config = dict(
    normalize_top_k=True,
    lr_router=0.00021,
    qk_norm=False,
    attn_scale=0.177,
    tie_embeddings=False,
    init_std_o=0.0,
    init_std_down=0.0,
    beta1=0.95,
    lr_head=0.00444,
    dataset='wikipedia_en',
)
Below are experts of layer 4 (counted from 0) of a mixture-of-experts language model. Rows are named router (the router's row for the expert), gate (a neuron's input weights, with its number), up (a neuron's input weights, with its number) and show model dimensions 96-191. Each number is 500 + 25 x the weight over its row's rms, rounded and kept within 0 to 999. Numbers have three digits each.
After each expert's rows: a language model's description of what the expert responds to. This comes from a sample of Wikipedia text that the model never trained on.

# expert 17
router:527461535482496512535514490552468476528513494496501493486508487531428450482510532493537549471486552480488488492488505497488516490495499485473465505494493480527478518532528475475433518490470504523490516533472449537474481483537514521499501466495465505476502485498543529531521492505475499470
gate0:522484500508473493498512469507493493542496516510435524517496491529492504474558510474503517484488524477560468495514550523474507482494510487472449482476482481494494546543529497459440449520478465503498508502531516469494549555510537457515451557505487472540486492463506478511504478516523478528
up0:521495519495491458554527464474442524521497488499503525491487514540467498472482495499523517508462533464451482550547514498502465481538494502568527523477488470495514501488525503474507514524495519451480532502505444513477493470508479493459518492510488486465495522462497528479490550528452511502
Name and place endings. Final pieces of surnames and place names such as Schoen-maker, Frankenheim-er, -ville, -shire, plus year digits in tables and demonyms like Russian.

# expert 24
router:470442523487504533484495483514497497464498449488464475519510491519482462470494460471493521466459518514530503495490497502516509504470494473470503507510464534489517536518484474529523555533482509513518481421490487503504504478513485436489481529465479502497475481541478491500511539527485484498
gate0:523501534461525504499472492519486462536517524502446510493496476500505506469485475473508500445513511487502453518511501475475499499463495477497500490478486510508483480496516540465505499500526505532458474522479438499520497481523478528532476499519475498504519512489467550492477525523499453547
up0:518517513474508507493478550501532520489438482495494506518492545536482514457498487454486494467465509522442483477491514507491507505495520494510473498514483485480496517531469514509526475540454503505517503503488488521459520484506547493514486472485527520496503519544503502551520529488483492491
Determiners and of. Articles and possessives the, a, its, her and the preposition of, in running prose and lists, e.g. University of, shell of a.

# expert 4
router:482521464519464513537490481444483460521497523498485478522518508495529496519489481513491480504486504492541458480544473535486533484519501520454493432497503490493494498514515543465528468495463491484509476497526512448528535507476507479488509503488489462548525513475509490514525450514450538515
gate0:496498515465483502502526521481527530522491491506468484517462488515459512492459521466506478511460532468485432514518488519457536478547496511495487497528524511521535494491501521502508487487445493494545553500495517440477540526532497481521532561491506481530503534477497502528536460523507502512
up0:514515483505502476487457482484482541396499466506558499439478536468520523468473510518499495504534438541501480464534503505523554495493519525523522481514502520445513555510491514500528492470504508512461523471496491529521504481491502483488509462470481511483515462489491473518509509502536544516
Word and line starts. First pieces of words or sentences, often after table pipes or colons: con-, inter-, En-, In, June, and table cells like Vocal.

# expert 26
router:456497526495518508526486487511512499509468461500459501542495511499478523485469464517519528506526518479506489496495486479495502518491492534498497491484449483466500500524547491532500475498482535485494471511507521538515527504460523516513478466551542532497505542527531457528512481530550579495
gate0:455501519505503518495487457522488485501535526512481485515501461498475489512505514546505498547469488481514506468460486485542508515511491501508479471440447556532474558507539455477544489528538522477503494482485474527531535502511519499534530477483522477484499531522497528547476522498473477502
up0:480483514442491487496493466466512521461411451480552466541492529493477532490491463475505514497553536536479528466482501522518490488487501514549465512520550449494493501512468539481528527470496461543479538491503516505505544532514464493460470494518476479497496471510478503525522487481489501478
Year and season digits. Final digits of years and season ranges like 2023–24 or 1984 through 1987, in sports tables, plus ing and ed endings.

# expert 12
router:529525471520508483512485467500450553525530493513510498461485483481494472492508543530496500522465490479494513538493504516534498538496502516489522526482554485489515463460517460536538464487534480473478488489513523456476441507494502479477512526481494481489521465495539466511487439497549529503
gate0:510507538500530515560527494553456518484538521506505506482521463468458519493468460486473516507475497469515454560509468514495534518485507520521491496509469517501515494489497508516479482477511520466491480499546503504442489522471486472514514468496482444502524513504500505472472504554525545509
up0:527525547516512471486491500457480513522528515499474512485522474498493454478491526498487432468486483488521443524517480481560524541515505528507546484522503519500462457495530522500519521494500510489460530459484499465475546472514476495495491505530494486498508479499455517443511482470444500486
Spaces and contractions. Bare space tokens in tables and prose, apostrophes in contractions like it's and he'll, and slashes.

# expert 20
router:478479463461499515498478480469504475519516498494531544495479514477498531526443528506487504511490496528513461513546487474481490474488506507491513477511478523502537495485491519506498467534457483488444464459508485505517504510487500497499485445539536498525497522522488501491481496516467541520
gate0:539512526493490542509489502492476553511503495506520514479492468489455473549509509449495504516481544495538472515562515521496486499521505503536495496467475496521474536507501491505511497514471519478498448525480498475520499484513493525496530457514503479505523502502489491457512513477524535477
up0:496446485528512502531489513509505547515504493499517510504491475486474432549508511450510515480498540527501474536486517495473459489481492495484478477483523520500456466496492504507477491493511502508480515515507501494458499494521524475521519492481526497501530453470497530499482495478560489498
Prepositions and connectors. Prepositions and linking words in running prose, especially of after members or As, plus in, during, against, and line breaks.

# expert 25
router:525486491489526512525516488478478538492523497496544492492468458481535532516498451547510456492512499453494502508435528507499506492533499470500491498496494475521517487523468467504447560478479525477475511482467502477449452521516511531507491489485469502510516523482514515488489539516481478492
gate0:465466531524547506482504452493496524497513481519505476525480528488510498475531520490527536506545461450458510462527496462516497529481508482466524494459498482467503466498516456512462514533493521475487482492498497467466493473515490533513508519527415486516521524548499472548485520500519460511
up0:516488463459470461519493487479492486508480545498522479475484459483520509502457561510492496574501517550533437484482435500503495483460471495530478511503489508508536485490490566510510464462482456496475547458488530518519496530494523532443496496493512508497481460461495543480501480475484564476
Clause-ending punctuation. Commas, periods, semicolons and linking words ending a phrase after a full word, such as wrote, / know, / and is, was, including.

# expert 18
router:524454480495529491522514471551459451527503496513500493504502544488513474465470516503511508525497527471517453474512506477495508491448507511486486466486480516489462509499547535524472485502494541511448499480498515518542498481469506473515496444502492501491491435464493507470469456466501503458
gate0:523510499515508480490535440501528515489546461508481508496514495531513503480479520478492534509503477496474530489465495459495450516491484488531498559466481526529478542506488523497540536501510497544492483530524525500495444507502496480535499481488549488511492484509528525532478506478518458481
up0:535500506471507496483517475501571509515509469486525499497512490498514483491541520501495480480518517499433511460493550463496478527507498490488517546490500481486489472492493509517517514497482513520480512512470506456465452520487477490487495457524457488533510391509485490541496507490474521479
Name-internal pieces, digits. Middle pieces of foreign place and personal names like Ozark, Hämeenlinna, Rivadavia, capital name starts like G, Ka, and digits in tables.

# expert 7
router:451516487525442503461500524513529540505495505511460460528493535493516493487482513499497465491491478495481504510479502477432499486510502492473513470526532464486517465468476518506526487498477533508584498515465515464463560454498505451474541567472480481476509495496502518506514506480481491522
gate0:515476582520515517517502459502494516534466511514484471525460492463450499499486538509463472513473513501512534504479473536508525516478499474487487534504505494512489484527491493485491485537497525490530537558505516501432534529489488504488503531511512491512486514484516476491497536525481481480
up0:511450526504510521532457471476505539498463484480468513511527506483531506469502485557496485505505473496490440550465485492524486556490512494501512485518506529488462539477480490512479521499464510438492542487479500517470514524485437473487527525477524522498496491481530539522507510485477504501
Mid-word pieces, digits. Inner word pieces and digits in dates, prices and tables, such as under-ly-ing, for-um, $, December, and name starts like Mc.

# expert 21
router:536452538500518514488510502491539511473511487490517534506492490497507530494503461501514461493533506490515488537510494492550526513457501511508527478473492507498488510493513452493443551537515480446476536492508463526458485500495510522486463416456506507488496492546487547518518503494490513537
gate0:517485491523460487490504559476505471509490515511501496522534506501468521478530458461499473490527469518525541502531480454537511518474508509485491467456491515460476509510482511527522508506557509509491535508509497548520473479476529497518554522514478484545492509511501527508478516534500469485
up0:547565487495564447496503495474486505457515493485533503523507463540535486474514536497469485510514490519516479486484457491465512477485482500498465563513508456508498464521526497519490499483488465491470484514522514448498462542516514497518475533497478514552531494443527506503463469455514510492
Verb endings, prepositions. Suffixes like ated, ed, ing, s completing words, and prepositions of, to, for, with, plus career verbs such as played, began, held.

# expert 8
router:473498519497481526505465517489541521530466498504519510528501444492519513510495495474457501498506469546488505471511504472422525505503505499502500569536541496479496449512488497485510503527493472561484504526497510475466463506489519502523511522510543495521483475508500482488464475489520500523
gate0:436505564516510515495498519492481486475445481511508489538497460516471525465500519543496541529499500462494523452464468479493464469531496475476519480548485498472495468442502482473441522528489490541466519505466491436498478570546488507517525541509488541505525513539517513547443508503501510514
up0:512505484511493500462509525513548479468563503497490496489458543520483485528459537507499456512457502515488478538510535558487515512488492524457437452479522506546546504519495481506506503546501515420479519453494507491521485433507515483496488506517483463519505468472506501521508511551487535504
Digits, table cells, newlines. Digits in dates, scores and table cells such as 1-1 or June 18, plus line breaks, table pipes, and the Du-ter-te piece.

# expert 2
router:507490512554494492497458499550453480463496488493527474528503493492504472520516545530485534489458501516469502474487491483520492488493498474473511479513524515498510567496543528493465495497546480472493510494482492502492482473482484466515487528519491494485493454508512530500465501498517443465
gate0:485516447479464445488484472517536494484525520516491485442513565488461544482458482478506515503521517480477499518484529519518487462546491472496508471486483503533467495509520521507497465556467478528505480480454490496503499546492510515511564500492522491499499558524474489514441487501519490499
up0:478515484521515452471512537539441503543555495491524503505485512489531495475471529536477485534455471500505484504492484476492509506460496518512466510468496534513475522493473513522470464537501486486465546515503510504493505509497486508526493448435446485507516497485498493505494504484487502510
Name-start word pieces. Short pieces early in names and words, often after a capital piece, such as Ne-ur-ological, Ne-ar East, Sacrament-o, Ru-per-t, plus pronouns He, She.

# expert 16
router:504504459492473486467485534504495492528459477503532504519491482473517482510476504492520497491519438515526516502547531535506513525502503519533500512530497533487497491481505528514518465487487497488574500506490526475546583455505509491479490498524512462535497542475461510522508495483485514506
gate0:561488543527534524471539544500505522487493509521483494491499496496523536484507520468480493474501439522492529510503496422505459493498490489481510498479492482519489531472511490522510549528497472521481522519487483532482565486500472568502509471488509508506503511480477546465508498486533492483
up0:539489527472494547558577509480513496506548529507508513491523496466505491481524510518534514511452515466542444544555450525514517460505509537508469478487466495514502520498504515506491508488483528503521502500529476506543477521530480512515506468519482518502520476534495459476516465499521506492
Initial word fragments. Short first pieces of words at line or heading starts, like A-b-stracting, O-b-scure, c, p, pro, comp, plus digits opening years in tables.

# expert 27
router:455445554444520544510442489503520524478538468500506491477531457490479476511525465518484476475557508458501536533508505487528465508561496514517483514505495485498504543530498502494479574490531515510476509471518497522484487505491497508485492558485482547480490507489491462473500482485480502496
gate0:463488482447499483503499453525502497538508492514528487528541459486522570462548535458495521502535475512521526483476459489497466487512499490478533509524480531459484521507483526451525531515479470500463514463532506507498478501522491565453517547526477496486513421520523512491484516447517480487
up0:551505519511493510485487510511489483541510522510496539494505511502479476457523523553496530528501498490508528473453521468542486550460507518487533526532525507534540483484451508493526488503508493498494532514480476537503498504503496482527516450456495500562518532486481541546475528505504541497
After, into, place suffixes. Prepositions after, following, into, and pieces completing names like Waterlooville, York, in song and album track tables and sports prose.

# expert 5
router:552483485463495520513521465511527496504501500506461523510503498482504509512516505496486481545557491498546519522518535510466464505516504511496489500537515453522512558450508512475475499468516511525536512508491461525504571500517507506536506547527507496491510561498534455530527501520465493464
gate0:525507526478524440504477523499476478536532487510488518521466478507496500558488509448520507528525482502552477513540501515500491510486499500478539509531476503508505473500508500495508462515483505525481526502521535471551527515518493500516506459518509514536526515552498481565495509476521518456
up0:486549527471498460540533515467457470513521552506453512474528504493492506507479538472527525529543502491481501476517498494508501473505512523526492498511479531506537512462502495487546449499511498525547533477435524500582528500525476516498463517454467504507521487471466505492523455471530509492
Mid-word pieces, closing parentheses. Inner or final pieces of ordinary words such as guarant-e-es, invest-or, Noterina-e, plus closing brackets like ), ). and ),.

# expert 28
router:496548494521524494480499527541483472512537485511505519496482484519499506498550457455502476522498515473521470450512518555480526562469500526512526546496483517492503491482475495484461466486510490505486535474532476560525519519478480527499489520514506509498483520484474508489521523475491495499
gate0:455454545508519482506491472541520496538528491509449511474501533504483523491496410521536495514496540522482511524486560530538502512503480482504483513469478540505516517519498461529480524471485493505482461482527528448501510518526496522495480514513473540526522545454526444478478546483514470522
up0:487500448482486458530515493535510474513501480483524516513470495495492446500513466492485482504519535486466459549517533501470482489513498490539493491466482498473493481462524481444461543486461508484496509510479485514497497536483501494479491557520531532529500555496491535456473518530481485489
Function words, pronouns. Conjunctions, pronouns and auxiliaries like and, who, was, would, we, plus word-final pieces after a or an, e.g. hyphen, moan.

# expert 3
router:516556507476451499493504415517487483514506566516510482472503539505510474520517525492471506511506565476504496458475491494543478506512502500470508537503518489491467482499504520507534501522473552502512447513501484539509491482500525511503510491508517491510489523530543515551491505491508499517
gate0:511495487527531486495514469529477451529462503516484507494495519502488484465450467521481488548520495511569553542517529510533482481484491502517505498511485524486525543498512501498512531462498519497518482493545489486521515424487457459460532485519532483514517493494513506490540536511510473502
up0:539477497494533476510507487481495504496537496502534512512506535481494482505499515502489544520506468486464528505527495488548473436503489467513491567456472486472518527518497499502534526514521506511502509544499471528508454484531483521535512425487453485492510507512479493497518491504476461475
Sentence-start tokens, spacing. Table pipes, spaces and line breaks after periods, plus sentence-initial pronouns and connectives like They, He, However, but; also ma in Christmas.

# expert 29
router:549571519473508491487543485482472541491530514512520521518466504505550514514491518515501455484494467476478503525513506529531463521500505496469495549523517533488464492486484494537537454491532494507503521446501490513514504540484465526498492466498494472494516494496483484438495481451515522449
gate0:494502534461530480469517506513474529510533493513488492533481473502505493486465508504511484509480489472494521518488480497437541495487508486539503518516522501498501493481465494487480529500491480455497492514518504463457469546494488516487520512517470502483538430497525523459515507499490507502
up0:481471429510444483518522449480476542446472471496505552488467471493482512513461468500526493495497471484507508485522455441502499495505495511488498473510498494544512489500506485504504472513545499488509488486483469499570527557486488472512490423535509537524499501485525497531517468503520544505
Word-initial capitals and pieces. First piece of a word or name after a space, quote or parenthesis, such as Pe-el, Ma-o, Ka-guya, plus pronouns he, it.

# expert 22
router:556472487501507457523496452532496542499497541504517483489514528487521490487475529488493509479491486485547490524474516474525486439526503487460521479482490425486490491521524506523523503495493539551503486477522525547503465444516515523489519524535545494497486535490523481450497498523513510516
gate0:515485498523471537507484449507451495507504519508482500467473484512480498488484499487523484490520518468535502475485464533532462441528495496449514590528450469491469528532508471537476529531491500539518519535501470476487486486483535515474544520503455484460499537506531461543521544524494531460
up0:439493485458473481499552492507525540499476493508452526480468478534477517535516508521486520533521524524531529520504482515467500476531499504488493508504509523513524546528514511493483508522501471496485518540476532533517488526478505513504443495495557493475505513478495517466538489484519514531
Digits in numbers. Individual digits in years, ISBNs, dates and measurements, e.g. 2016, 978-0, km^2, plus some mid-word syllables like Sac-ra-mento.